From a checkpoint of a small mixture-of-experts model trained on Wikipedia.
Experts: 6 experts in each of 13 layers, 368 dReLU neurons an expert, 1 pick a token, a sigmoid router.
Below are experts of layer 2 (counted from 0) of a mixture-of-experts language model. Rows are named router (the router's row for the expert), gate (a neuron's input weights, with its number), up (a neuron's input weights, with its number) and show model dimensions 448-511. Each number is 500 + 40 x the weight over its row's rms, rounded and kept within 0 to 999. Numbers have three digits each.
Before each expert's rows: "comes after" lists some tokens at least twice as common just before its tokens as in all text. This comes from a sample of Wikipedia text that the model never trained on. Tokens count by the router's weight.

# expert 0
comes after: " to", " and", ",", " was", " of", " the"
router:480487549474524531488491484515560479512492524488397453580468460465480515490437532509561523462518492494551498441515545485531487447449507501505481484428445533449475412519462543577419499551494518
gate0:478501513560462464571490501506492460467485505470477458460544505591463530505439540525492478511476566514482487496502531495523474453400516478515444596426477497484538480432530554513487521513547537
up0:536534516413512479472421436495508550515519565487488519507454541517467503415443518464553484543522559423553466413481505476484565461520496471583458461425553507513503458480544528551442524502519436
gate1:552540492459532520508504525498419498519514486500533479477548474498535519467505523423495532474503547428516515484561501457508555436474447486521565514458461479533457471521530483499401459495496543
up1:510459436536525470504579547466489526491527486482472529547550547460541461516479532404503469422531540448421450572539586461396522569596426505483514546497521471470482485461496468471474500570458525
gate2:505573468491427508485477551468457529517485571477503448512497570452404502531516510534511525499569495487507525504478503488486561530502509518471576479469447539517483538497489551562447494463481559
up2:511434474555536481439539444538499499468584503441529568522489453426452482534529503515436558471557468516474495487478479500488569481505439416476472513549481545497551480562445507509491508443518437
gate3:475543520509457519475502471488489412523504458528509556487533513482499447545607507498567567453476460551501565507575491481489505483479584532455447538487455398525514479462490508521490437474564486
up3:489493509426552460460462509544462422490506459461473499551502538470523460534535464466578494450520533519481509415392467515513484502511540520534476461467489516484458570522459533515479506506498507
gate4:561485481491540535484498481555541535485584470464433492497488517488538548518488523504543560482464483568486531509525432544483446534590467543555490440516544613505495524520470497542456570576478563
up4:592471461536538494529466511486546605466492507504500505459503586490433487485611503489585516426388457506508442477479463478414531566544557459483508392504461475484486535477515499500449505504518465
gate5:525388539515568488465428485521591454457474509529467482469456441531489534453535544541460542499411516495497460489556521499508459549547426504502528606511452524556465464490578537488537535439427527
up5:566463523515446534492519511460448458504490501466461527509543520496525511510460518517487440494603427547521518508520540507532494499475438481527509531440476520462525580453548507447481524476535380
gate6:486548528540497538466506475527494475519580524443491409448516497586446456536511509535514516539500499546482535472473517527526499467518522613460503491470564428430545489466457489557493493464533542
up6:500432568531534504521498438468464524428500500483489545543530456490524456488436512467506471564555467442473489537512488439470481459453479509458475552511536509482496516523482503515476437501536473
gate7:534573525491563546492538490498484574433496541485554524459500480483526489508470530536412490451474515546485503494556519571503515536424458496477544490510544515474474534456467485489507511555495513
up7:445550555472479537556410501499491485522470524480546561472439517437521482465480460528528528556429436493519508465476529531481411509511521510514493457424454526488514503484495539499483493476505534
gate8:492468482462476534455535522513530539488449452474542439461479524433469492480522465531467548525506541493610510488410547519453568454474521486539512504479487486459506540518505469527519574478527461
up8:529487487539502565529526441521488480473576441516481476511582495480503473478440483517394473527458495482527478554479530619468495490614514528548558529455503432458538503484499437483542492440496386
gate9:512538488571550431478514456451469436459447498511488446532510517529508528485457477537522460459440454452482400527529419477444509493632547538456520545457479528583501398479499531499429449481443515
up9:444507527540427513411501489497432432497496513491488507535509501500574515541444520544444511519578474520479559517465478506457508492523539543453547550523483502469467450453514498510494511520527461
gate10:475481454471441575515523481552545489536513494551535509576543494540500482445530540570541567456453410528496531533539522558508484398559544435483501464506502570538432515523500534564554537525414464
up10:465474565495471477444483465554464534495528484513471506525462437513544488503478514534498510499508443526485477542532482517519495442494500488544552501461405529566531481508478544478513489527471486
gate11:500520520504436510510519499602480548493534448536552424512433467516440509534471420478544513502555586489508533536490513537504511494495539533478549525549521532540559463508457477467511462459480524
up11:515483537457500492450521535526497529496495507468450426479543405572431510485476482541536451510496475515538458527509460521528477522540473519504596577399474539516477439528436461569495480537527543
gate12:503505467381482525520594480485460483501470515510484496431540500485486540462463509533453508501472503512486497483500524465457519552445483483549528506508413593445499581505501511528557466414490511
up12:449479438540402552532551421503463530549449473508469501481534494497463591536551565487527490442501491483523572528418505484522492571495428554498475482493526474497507530462533512548444508512514498
gate13:512471469560583498567411452476495527460523498483484528491540490555436511523477464487511573508550520549535501532535406509515517541437568478549483419533491492498498411514500515456520541515473475
up13:534500533533592565562473543446467555470557540499465536521523461457600532458464594550502446528542455508484485548454551524551513543512525487514470565501505524479460473415450536457510536432500507
gate14:496485440522454542490486448531515510492512490578512458548459490449502466498545487486490424531489549474429543457452456438564484552505476539525485466463549431427462431438459508541540456521481509
up14:506520443535464479512494488464492535466482382497525483498495478526496476526453517544499532482539532481489481502547595447470519506481475493458581573474530467515532512421464469504494495478511452
gate15:446504520479566545518500459462450470480522515455458494555442417528459491500505494519463447491521520492584391497435483434491442441486508498494527525529526461466502515504530457539468471519502544
up15:524597514450549492477531483576500530545521530508542506479514505511501530505509415548440372522466562559492501466414469534598550444538459477512569506501502551426490580501482507541491517563557450
gate16:539532477403478499481508587513508464537468461539575466398488545421483479500485498408535413595485558538422466498557546529475474537489506425472479521452582559493517498562520470518455457506515519
up16:495487520459518462503550504440431525519523486472476493426505504486522508554527497470519496528469505525497507466496485502514451511501508489515448445547579544482488479485464513549542462474500492
gate17:455510476459496530456492534415541546490463489518542467525517487520514471563442512547544560438501529457524538452484477541591502473597457521498563580436586519495600484522514522503476488559513504
up17:557485480510528538457416577458579499474535542456494508463570502520554473532487450474521541481543529528485525554459436497496537507516528490524489523446519476508492533415529530526439418494530449
gate18:479551488458476533520524500470504444453475499523492537458483478502472506447554434455541516523549502535509519478503518518486496412507440447471550598521495454476478521467477466485520483542479513
up18:520600564505585559546489446433527450615544479526523507419517546423474424529468466539483523460463470466501516563514479483514456467511482469579488516442547522490516542463546473495463569443536520
gate19:520496573454508486469528540490474463536521426533471513505503490550557486517571443551512486489441479496516544515422491517441483460429470464548530538446482519498488499468458421482506461465466531
up19:530480506508573455505456431498456502468596481549475533548487491565535506504522473536524479528505537494432537485452530514541459491498559493521466483539535479540370568522458518502465497498479498
gate20:481501409506508429543495505532473479501576474501504546495544461547536520438449564508456419519503510531486546473495493457530520479523513538491421530432484545488555505443435498573476541472588486
up20:488555436517526445520609503502552483539464526525443498551548534454484419418458476480512528491502562515576527490494501532442496524480520504532525499422562466480538532463521454463506495487476541
gate21:509452461424487483510531537494551527489490405451465511513483518573535601477393553468431483528527511524510475507502527552451516443482555474527469479563466544442530466522471560599527563475550522
up21:486569539481510507512526517474472576480503537534512494487469392575490435566562564490485495458531470452597517529520473447482472522506542508580472449500460491567535529481500421479568520517540479
gate22:503475523496470539538524491492505482469531528560559523492539479518505535491476575494519542539446638468543443445496539466465492499544587439558480497488510557558490486452504493452515477498479557
up22:522511521586511497465464482597475515511427510523527433456494558523548493546428528465503519473548480505519498460464477527552564398450591473497514525545553415389519463471544518449482532453463517
gate23:492480436609526453504513522502540517454541522502509513550413552533577525552439517552489468511450474477509533439511529508452481410449507483496503530546537500557463511509477517465432515561507520
up23:512557457466565587419517546558520515528510454525464538458527501481479450441530410510487583529490482515506512574525467483483483461553445534570520464509558517535519483518550501543490503431488570
gate24:568490491473529438480462482473499536527478521513536499516473457452516437499481509429551486493434511451459469504536483497571469546525536571481602476483521463532466444507509497495499485533482486
up24:534445450487541478517545589525477495384492426473483553485502496560523528561523516450552524505466532488505490514477504478560510491440576413525563514533469425498541550421507484553527420464465478
gate25:477498540536586567572521467482491448516477486452489530536432489546510459450511447445429495506524597474531533489542480549540463539448565463509471502481495574481491525534485480601513516501516537
up25:504488469524563542468475510489500483506549484532481499471568583447542465447537503527459525490463465541539404482528466458473441465508457435555576471491432444506513538507502471531500526476499522
gate26:522577455475521474513517469534472453534460461550503584409542528469526468429498499519510535439504495476550544511473476532510495468419424425421434543525460521518538554605482461492432477512492514
up26:472522523442525488508483452520500497488502492579551485566523568441525459460509491509463442445447490430476479499549542449476484501485572417477483549534531554456520481516527482487535532480441551
gate27:500513500505509508521584413540444579402523530539471483425509529471523455467532518423509453528515514450456511490528522538476541498447480494411519563481466487546533448505465429495528490421527561
up27:480485502514490532420529472514491526439502476533594476528445458481526472432481552495509558452519518529478566514505465553526484442459434449517393513469477539492471436522522506494483542504473535
gate28:550474471553500523529495513483496556446572527542406508547491436477504409466437410491483460517517536569480488523500489553577514519440469538493500492501561474463527509466568455464456522524495466
up28:485464490440510481510475430425507514479501496497454514410540501459511493479427456492576458548504506590554453475531547514468405512492513493468446543540491456526567465484482489501434473526517549
gate29:454431524536457473503472462447481623523561545431466446533405510540484493444512532544479504419468469503519519423537451424523557490465497482511476510550489487553467514507512446503507449515508490
up29:443482437477451553488524510506545456456573533535467543483504514499445491545550469486470468466476502580481478514490471464536499563487500482525492501523478476479524482426576479550560454429489476
gate30:469518490492475624539461466474501521519490482441510514516555486476554474472488477454495501521490427453494453512500500480504480514545528542512490433466538539525515517479495515548461460521517503
up30:545495422479582529536564537516594564461530482564419511552583534509548482478454490443528484404468460455484544555478498482448463530487498486581499443495611493518511498448556520424568471473462435
gate31:509468482516479520536501495511485499503480488521491490456460522463493491527544446483493531494523531473528523545491505457451543508479480485475477518492520550502505592511555510568464444590533515
up31:518480467532570470432473421454600475441493432495520449545480538513552494470433501516486536508581488543497508466490446453521502530443495473475473584493483546510466545517524538467502461568418490
gate32:500448489527518536447486428559527573513498465491520426495456477512441497483495552481467496517470537484471435511491531583514496566430518444466515475504529455482544560471531500473439516513524496
up32:503440541564528451543496492515479595472538486503589347489439466413452478466471459519471485469429493476548529556540449468503460479484490481545550448492512573452496428433519464532419537525550512

# expert 4
comes after: " ", ".", "20", "19", "–", " ("
router:474459583513520629505421470452522518524416500474492476533528435498394535535500493496486449532528463518467548469459485532558498563505522528535487521486492512468474528482467466536502436534463505
gate0:469501473427491540521486524529497470529561496537461420522577536506531561482538560550540420515496508523584490494462550477500541512511506444451427488426575578477523487540494490570444497498486522
up0:439489465531524538498505499486501493508488500482452512481476471490612509481531562451571463501509516518526428524488515548438526449492455553489472513565553548497497453543481439524468467425494517
gate1:491546503488500527503501528526498434488525488523486506465531487521563513571483494525468430532489436559474495507446505494446493481534475502488602463476453451480468484526418500466520559507526534
up1:490507479511463452500499485465450499587547561555500520525466558468500512495545492547519462592513471474550549534551485490447488454506518374466568466443501396518534499534481533523448521468510483
gate2:473545512495447484507557545497544454500519514533569476416520531504463525537537486462545428491559538425502533449517599554547528521481582535479530485561496537495480506466485499493421504474481482
up2:470541536472537513557483458393499434493538560561523498477492445499465484466446514487568440514493458523469438540558500508492458406507467555506500478538563498538481472496508450416478478517514531
gate3:504502419502486490525598556472519496449556587431463497452516466504515521475490525537530596506470495505489509555447460550479465474537553407516505584529554506532437534570524493450440505506524514
up3:522468452537565483488527530491548496484453581480491505397508486499504475486468608555570499487453491536502565473462474459492492517542475528507452526523564485530528441513549500564487460454483504
gate4:454493427489582525452545401501477505524524474504502594512511408497492477475435479535461521553474515467473468451482486469496463529437550522552589456473557517466565461508554554543502529455561437
up4:427496502474541519553519442473493537531489446416527494513522467466543498523513533495498506487465540436492470513479458581526495449499525458464539460487515511513534405473493485395562513527512510
gate5:471441485430574515469465481484507469495547508501508427533493570432439420486460509511436487486428519465507549463573448490552541537501475487486521505435514493533469514553462471563474504434480532
up5:525429487432540550508464527481485525478493498520517530457482493460467474527533449454405490588481478521488387515523487484491477513550471558500399434559547529582468535582437555538525463507470511
gate6:490449504512492532531553450569547513504461550565462484474447509542531484510494529433449438478572535480435419515440527553520549505464478518505527525521449473523486519470484553482564544539519449
up6:482471571454376590497544476499521481519380518532476558479545505531493493508482452481488488426526523435459513573520620529549604538525459540521428478489481561556532540492505558530520543563520555
gate7:500493467546532480500549572488533500472547464453509486483450474450494546544513439457492451508482432496518491519550501558436553549515557459458594477491490513516543509489443451465502506574463560
up7:455504449540477440461465548476508482499526524509528518565437539547535588505478473485514541489490535492532475524542472504482520418482497488493476535436443580542529572400468478496491535513462526
gate8:510510503583486530526531477480490441483496493546479469554451444490497412481599546515482450504511483546495458540492453521543436497461527514431500494514511553467429476486563415486456506511533542
up8:541499484509522563558562534514459556519528457536480521495496536512522475448490521538544498490548478483436485530547461473540486516433474531437506512515461514519447424486438518533470510476526521
gate9:524497455464504482441512500491533496499504537654521464475453503474480451461438474459493473570467535482516434468515528575452486505533466439511515633467493520553437523529520490446444495524463477
up9:542483400567572445565520494514552431487423447527483504516534487524540497409507499487523491484545557463400416526511526470458584446468401559522500519491529526553593505555489509502539509553414456
gate10:415529503521515596490535502449480495437497531502443498519529559501478488495517502419468587469511525472543465504399485445460484495465502483524512476453490515516544499515415468476486439542505508
up10:504547516525499603465424517486512563509469506503487524548493566538530468535514513526456454462484474515463519562438495495457526505476461489490463543455505515578536473432531547435512513531529504
gate11:485471489470476396425553524566559464470513475460572494535530513492471522597490595573549529527530483556534497492432514457481459470504427522490492515545469541549508469512474490533493495455540459
up11:531504496464470418523566498451491548504536526431510521483530532501503502556477502460508472472483505558468544472534596465479505510462515469452473480506485450509502481470596481551545482412523459
gate12:458459440545514491486439481367534396473485459435586470467486485444472499554609486470511498464481525530583470485463581453554544540473472468476540541520444550524436507507518521454460466516470514
up12:504530530511526465484454418531568499528538467494494449535510563461543498490516552492495435518558484528508511526460593480549470474523532455530427557475470553505471497474477453441472455525497547
gate13:449530541442478467520463529478541558523487570545481515482432453527470501503556498512474442519526443497546534555555482490447502519495498528461517457535511505500517522530465457427471542451554438
up13:467492520502586442536483459475506526436520530522505443487508465437494515493560498581540465529461490507555551468527496477566416532545392480495540486454550460472559496445442538514486468565500531
gate14:536515434440510559488540538540510478482574466483453493451476586516501519485562514510504524457505484545563458448492480521511534470461476540466518486533515518438543464518506497381508551464466536
up14:492531458464552514520428461445515499573452452444520554506544466480494489490429548444430476487453527519450431470488489497507447503520547501488457456456466444526502535557515533464498531555505516
gate15:451517520521542485571470479596567502514497452506530498466487482452472561453440428452510492490493520557434479502517505536476429431430429462455542491498433446482512465436438473517537459487487566
up15:542491465477472533477482458531479485542467521533572530483461443435455521462560436435530574481497503485463506492563527471511462482553455456480490501446516526511485519449483478557554559450506541
gate16:487587517454463526523555511512487504612483547480582559512426519534460498499498490535416505519448468503502517476466460576477556510616524435512506559504616524433457427442524462475538461431478442
up16:473496401540522529520540437536452439454418396458504519491475530397581466473468440453513510565455568463545556439517496602458469534583470436484510518514572471465496496514523530490487474476429477
gate17:548483536430490585517465508508547550496527501499439503517475476505425554476440450487446450583540423518495469432555521520533503455576474526559561460513595549548517480472492463508421491440434509
up17:467509458464469516511407525585489498541453509562492521534540523453559517487479468461464482536477416570499545513488485480484517519484462521546539500547496491483410504488467517480367560432459520
gate18:438504537508542424549522462568498455514504437545484480469512521471497480511482464468520510474496527590523492455518445450467506439529512488490518514500515524501491501474449433559562483498483501
up18:522490470531576545442431557491522534517505523550513453560469489496503496447452530502436476449469499549452516515545424499484477585510399545484515509528480528534562466627532532440540498564556462
gate19:448563465450518464417552565471513480517499535486484529450445502518511488458555523478498458475494460468509544495493515546536505529504529442449476418466386453578500510388501475547532470478519498
up19:487571494527510497443534461430555505523525550495538510525449554437473403495469507477472506550556496507472592483530509512592445506479513447551447481446486509488478466441606484471537547513502526
gate20:577428440495521481514453553586453433506511526509498448495504473502513465465498489503553482509505450515564481471485462524477538472463520482513543480444547489445486468489511433433466542477482527
up20:448466511480428477457551407560493571400516510518517449481510496476471522573531540519438455450456512498489502533459451515474572468468522448478577472499491448565499538507434473473504471536491550
gate21:543505460433535496475548526485494486534460555551548538463483562499508517549544545513543525459413545545519550522477513579463521504502464458492557519555492503507539492490505446500547512493546533
up21:567528493545502506533568538504578488473428486499539544463524468556506488496503511548523502426482498517561487501515458503490561431572517470544486439549517452467466481554465458526547472539466536
gate22:576492503468524538519538535461524520454514540520500518484497482487514476527438487496509422553492503540496465448500528522482525489497493501481423457486573448481465524448507451508454406416553508
up22:475532533521480506456448513400531518497463513528477473494460445479472532477495458432490514425491552457493440418442460436473441535535498439502528490481475455542513510532496478555423487486444543
gate23:500466486456453466477460451470547427483482487494481454472384539476504481553542561471522546491488485519552493443536443429434458540517493500421462518498543462494538541491550474449525494519461524
up23:522494506498529474481527493537531589537443506543537570525533500450552485438516491513453438483502470540482512493471498433553516539515487483510509488549476518500488461568495510507534543542482411
gate24:475528491475549508482463544539564532471416547418527469515512551582519453510498489513464519446505542461439526513418593503505494508530501509425540511478446409576492428498463475541494518440522532
up24:477530452485506558505498535531503516520597587525539442572497538526521466480504400437462523500495498482431516544479526488506527455441538404535545471485466487561577528468563473516504568493506500
gate25:418583515442487507423476520564490429531509507523489493515553533504473480456524580459492463495494541538505517503471509453484486500530480506538414523467488512417601507530505437486575521522519510
up25:433533517511536538561469480534485426483533522489462401493482529545540467501500501515524439524506552560561541468561536479505521550494505502515459457502513522470520537451519543482520510484562475
gate26:487468556467476513500496488531523444517533451513469454507453536555491514442533499357544506537498511452438519434539432559522493523446459509404465482509538537352464514462566483477470484480622459
up26:532518523461507496534517496487459470506529496567551537469437502441479522574439500514559443477419546528516510540513562502450510550538547474474516407487468538483513452471495508467480537466627545
gate27:579491546524580477490500543548512477441510525500522499468453570494527566545471511451517516490530434471513438554488461495526491521509511538506530459550455501527452508509484456440515467520517417
up27:498548519531475472496475491546399466469447512623607475520447483465494559518431513514427506539548541461527483458481495563451514521545480576471546478533551581476516563507525509495490532533533482
gate28:504546490469505442534505432530515509468550534530490492505506517437546558471500491529504521517530543537443487578487517498485440575528399449532519511491441499504508478471516572468508485552509475
up28:481501510520467468498538507497478528506598473476493570490474551482473574480490550532468575479581466485449488480487471563472494503574482428495500511501483494513500510475492518536482444536465527
gate29:483501462554461488470435494506537517528424490489570468501571499508512472582490495527476468457498508550477542486458421484514483468487564474537548531481499480424503454445567568541426584513505443
up29:474443472546489511491556516484587606496521519471520433560454472462484462419509537467423521528493461551506568538471494550502493462515493501487412459451461490495503437454516484467427490554483501
gate30:508510549528445475568495490506516453488515494529515502518441515512498463551521459499475476480564518490540509560508426475530506484503522466428513470480594517464557449481490554521512500478501577
up30:488477567489498468463558548422496478478472551525531484459475498506453465468487459491485508526573495513468492486470518479485536458526434523509501442489468486509561453532533473452462537539509495
gate31:474553445449459535511484444441448538504480528466476434411552491439492505521458518548453522492408456461478531447484497597558538495513475558488513485487485481502457466441544570510499519546553651
up31:502472480452543524499504498503520477541560550477556503540502409533479471508457486500520503481523558540459516506452465527507558565480477454526524485495526501520504487498430582491427470479543578
gate32:451440527455510583489512533504445562532499504558528565526544467519439489424582534479459493563532559537553455560528427452460505575542495493442487490487588487482515523522533447540474516521536523
up32:458549513512513547506458502480483474495504473483463485555537435508434416405460507560556456572479518514569528427472460544456468496435517496499534448475464527533573473475528480543527439525467436

# expert 3
comes after: " |", "|", ";", "s", " January", " December"
router:496445537547443570540447483512546548520454528548485513468456524483519452601524444466552523506531539508500390442484490508471543463466469535504510561480477590487519482429555559523516494475470518
gate0:534462464531578497486486432564502569499483524481430430524443475544426560483538527511522530531507417588525499512553557474507469510509511503511529476510512458516440521576465454463577502432453501
up0:448493423490474529552488606550490560468446495611473501415510500459457513469467497504458454542514540479513437496447434497475491534490487487517386495488497509568533498492532496538512443513536536
gate1:416517571596528498527500513457525527473427461457594508411447473526520518529499489467513483524590507423520555465454527556526495524545477516452491447547511541469505476567508470521448476407547456
up1:478469479542433517565486501445429447471516499452561447518528493485480497535459439540486476427499512429510488473529497441538498528540519515608518555464543525464495533527542539579492591568527516
gate2:514555551525461523552505427517466524517553486536538559466441497516509634500507538451506539502530504508508509492478509523526514494486495547495493536524569499473525506458498426501515500473536548
up2:487551510542488506493490416456522524530528490508535534493517486518516504548522468472502467467475569483562473449524477523513516484513504416555494489455538420516513493463527523466498571506511495
gate3:481388440495515478510430490526487563515440507430492527605455552469505476461463579483435560466500499537424469485451469523476450471510431535562526496483487532480476504460539525498509473410508477
up3:548523546527507467522511522457517543496554501501479575503515534519471488502526502516513489515548507574523457474550488481470476499418484496489496517505513465420532496418467509509515537485501494
gate4:614493481442429528451550506524496524494513457453518521566490516537539530499480491549501482533492548547399517555634528535417475472542481522523538502516555587444533479422513557478509437481503440
up4:515502537486540577474447530510442518509467460527512464526454546547528470553432458542482523550494467463511572452554585478513499512541502519513523490447518449551528540528453446511491561428494470
gate5:516439519444494427553387484546542545503546446516430517456538508494482502511520478502479516498556544486487526480541517538538496495466449495463515505491495381447529484549522418510470503527449578
up5:555590439470509418473437525519531513526497487547448509461559490477523500516550479484543553466464531445502575540455484488462449499565458555572526517557498489443480505550518512430475483491505513
gate6:450521492517545554500528572459586550537583494485486513630497481512579577544506494502548504495407480492495501510453481455446512493570492480521501509467506508480494466458483521519455524452518525
up6:492530550512508559440492541489409560494460465485444564557515495547577554508493499532560435519485477494524524497466531485553511506561494534511493493453501462449498495463479455516491470514519465
gate7:450472571519469521453506604438538457576515488524480463472453482469541484474446552522462513487514478493489449542421551533507514501486493510495397490450545494536415458532481500503470511449463479
up7:513483502445484478485470554546408424533488482530467465583558588487458487427506505481510505521426546505468461567462483551543525462421605559534556554467465531497454495402543542473513535547482458
gate8:542533420484476510496429448453518495489508453487460434456513513484505502564516491502458543528494518555520472478578546487511508484460460533542565498571495525466466496516498503496396441433579478
up8:492571505430477574508561523486519470515497539534420481450544448547537543515543551537530501537487546518596421475538484510464518594514496494497494447552491476442514462504490529526457459416511566
gate9:461525478484504454562515463443538514476529482545453412493485424462407480563530453463437506447509488536499521533502532459499552515475572442493521490474438477438511427465484492493446531514536463
up9:489465537545440520517523569518538503511499559499499483469524436542503568470499570512433467516590459484525450559513556569541516476495581495499543471483563530540507488499432450494468533502414479
gate10:543582534526542551503496500593529468492448532534457436485519392479478534507479544444493441457477494474476495492520493522506424461490511441401480453510478506477436485554469531431513497494504461
up10:479538494557534504566506461473489528508432449484427493420516452492550523509518477444514433462446469547466516509491482463459441553477530415562512484479573410436488526522445471492495493549439429
gate11:453587540489539480431510505495489489541489605460538549528505482405608487477586489430561515469517475516465477517483538550515474479498520492432508496480543569501537524557573460506442530531484522
up11:493545540533463501493496479493565434564489494537538542507442531515544509491504375519526527548608428518486520470497515421504499467525603523453476531494480503532503456513473503596516491575556484
gate12:452532490488464555487523489472431530422487507463561445466540461456509528487496525556555475561549576498437463533416495487524505502499552529526515556516479540468571501456537510535536513555515509
up12:545510513408468505480478514380529487508531482540489554531461492523431497516523449452521489534539478520515504505444519457505555495430483596527457496484446511464508551530513507527526548539526528
gate13:478538470541488476500529511489453492613469474513495503480563507516528460481436429526520502521499463465464496497506583452463553449521548459468498517494510518550551475462469577453538470526500506
up13:471494505482496459445448527489542504452440418533530492523535459419523483569460460487537446509498477587535484497528547431415459483530497401553517491424528500456601518506526490514459493518427560
gate14:512626485466478567601527528446526445497499562480526533469520487438447559456520493615526530471441504460497430528460501477497518473475493479478471508474476496505449517522463530535518525489517451
up14:522533447537552482499537499489496505518482507509495480511497465479569531492508508604485477544510556476526476558519478590463513561490503482516497528506421510575486535524529545551547403543556506
gate15:486534518523542533514534534465509512599489486526547546481530555402487590522491526416482522462513419506544562562473484459493473603466471494477464544510463561513505543491533607532486489486481566
up15:480507603480468574517526471555476444475469524509561517465492459509519494497438499472562472424558510595492523517547493460511569497555533458471526563538500510516505528563520511525425492572458488
gate16:534561541500564519474482411543537465539533492490451514501480477467431532503470483470532528570488451548532465409488575507532538500580496500556451510485465525414491565528491471468452522513523507
up16:481539518528527487508500497582548510498530562502498474517484525466451528531493520510514529606512502517537491449465545478429527545475446488490484446557500478521503473535508508440516506488458541
gate17:501507416500581537485482493491461525490508479478519496467473465435435536515442498462548526478480509545452447534550457472518485432386481425418552585520473513474534481486508535441472410510507427
up17:512449538555440560513451477396526507486587441482542565528519473517468555529388438488448524509505532410438573548525464500492538402404551485542526534448523467530529505528455506532500504470582484
gate18:463464541503486476529456551543494496488484494515444518580480476462564533473494479541447491500443497478500508519542523431473489503562485527597464480510543574531458460471528528433529496534570534
up18:452518542444455556535468518525482534452520491550480519491480501473516513596471530504525492556437596496566498535519443504503511485520503501532445455475486458535541520572547439464503422547545468
gate19:459523452492524567547517501467519520551572487440526476477559527511471507494499497485484455535571524490490459488457493496519485535512516522441512524478512481496490549502557436524466426473433530
up19:537495542564393527491460527473447511472498502473510468465598510582493541461509431465482469534527494476496489511504534504487455547432506491477524544537487598559566505602531448555502527495558562
gate20:475470453474474463396527425554549452500474526538483532530502494457503519507496544581560588542512498486474464483514535527480593445465524501519513506480487444480540456540443537474582579531499457
up20:533500463520500542481514536532490535553479426539502525452505490511508521536492506531598441550473490529505572481477438511486520532475559519534506594532509440505573532517469480480433529499463541
gate21:526553574469464520493354511546406590468447569566454496510545460510453485475498512491449468508573472519443492498547494422519494523554461464503533491495457457484492494465455515557491535471560444
up21:546469431433506552551539506472506499593516458469484521529577487485477480491465435510452485508531490450577558496529520456496588457516507507492545506451472464457425507487509545560512471463442446
gate22:471528483515530505509441467428462460512476503487557523550495546479548481566458570432531489507476492467482444496574527579483516379478475465461487487510467506463473576523519526505484488487463515
up22:447537459503530439503529492523560486604555567490470523500491491478543440435488504483496479541519535489553449541516489476430481479491523465438461491508518432447423532448415492544521514490482507
gate23:468481487486507535522465548435499470498507477555476493495554574550470511471464572522416440472503510499536467540541495571475572477481502534471426441484508537539539483534507495544518530526513521
up23:537563493468503484462443485445541494535575499518491532497548514552506482504507463474507529451540569495511493467515459531477544443516558557509465506541430498473578490482473498534504489564467526
gate24:477524471506434501542491475532541486513463534462487447566522482540457514446471442440457527526483519411507467537575467548548592435485462518526510438484487482509490486531575475552439633576520539
up24:551557525474438618545513501507579448463564482466521483481493494520487505450428435509535521507496528443508534497467464516534480524539445473469562465538467510545407494495505457533467502555517509
gate25:579475483500538405534508487487524527562522584488513511541524485436488469470524465546493513539446456508519516486541479491523490440479536442435499558526499520498517563528441474501483459473528483
up25:536486536492502488535521553544431483508546479477433479548486450479496480487540465533535464452552490539575524466482558549450454495513493410547495460533451515445491522518432438421486535457593436
gate26:509557462522455545532518533507459437470578528468571500490504539497550475434491485492510485499469518515562510524521489572428498482471548454429507402572505539469478481591491499511624537473454492
up26:566460430445496574436419463478581458448516513487517505479482451504573516531503479567539468449479545513545565528522499511545471528471501485609517512428437647514427500500494510547584478523508469
gate27:445519509470472553547499489503446483517456498529527471479517523522572523515476524510542456582475505546490473448400523498525453548508537472519491506520483477509559518542555500542522483507507505
up27:534476524469466472460587480517547563516431463525459548511504481519529512495512440457482508470446496558470396478479464486530475495450529561522539497567385469465461545523581513508460505485482504
gate28:525476573544483490425485459456535500468505477583515428545592414445506552471501497542513540534472529502507514507544503513501467466472498528500490482505475453541511521442508506499506472504462463
up28:497443508564461547433503572426526463472556522588562511558546472421503548475530439539547568508543538525485504492548483456557470505497460467566468530483501511513488537504610495481429506551441445
gate29:479545457450446490495509566516526556561588564544559486568504495528490486520576492527476497496461499480490579491480527522465473451520526517424457506480432557493513501441543521497456531539492531
up29:495493469500513477435542436467540492585606570473452545434434476547511492460517480495456553493479456532454491473423404470498467432469495503531517547488483470479502474477452518476535529569516470
gate30:555538509514546465556528438511501435455523405486516496499471499505510522505502542514546463498420578580419558544441431440496491492481464503555476514479492530535531504504500491514503532545506498
up30:559463493541519472482534529517535477535509494488480447478514456572557576557453572422516458542487479469480462500497516448538514450486537480506483501486541499505498614474474498491484556440388497
gate31:571501464502477530555542498475513536510487516510468458469507462424478462512539493472446522513532490514526479471552462460558589490466457517498537482583458430481455477539512490521463512451454437
up31:466464480570541528536609450486477455470536540529505579546502518560410551517475524537566512456569491541579513545441546533543566472452489510549463518515448485496484481452457455537452524504502477
gate32:478418514542504448533449451394487505496511458518446508450533543443589478519521495478481545487458583581485503572509494474508557495532460484468480443452503451522504473513532492431498606547547468
up32:549513531483566473549473532468537541531554484532451537473493482526514504529579470480413571447442512526510554504571423516489538579498449491539460556485541520519538475485423446443486440523498486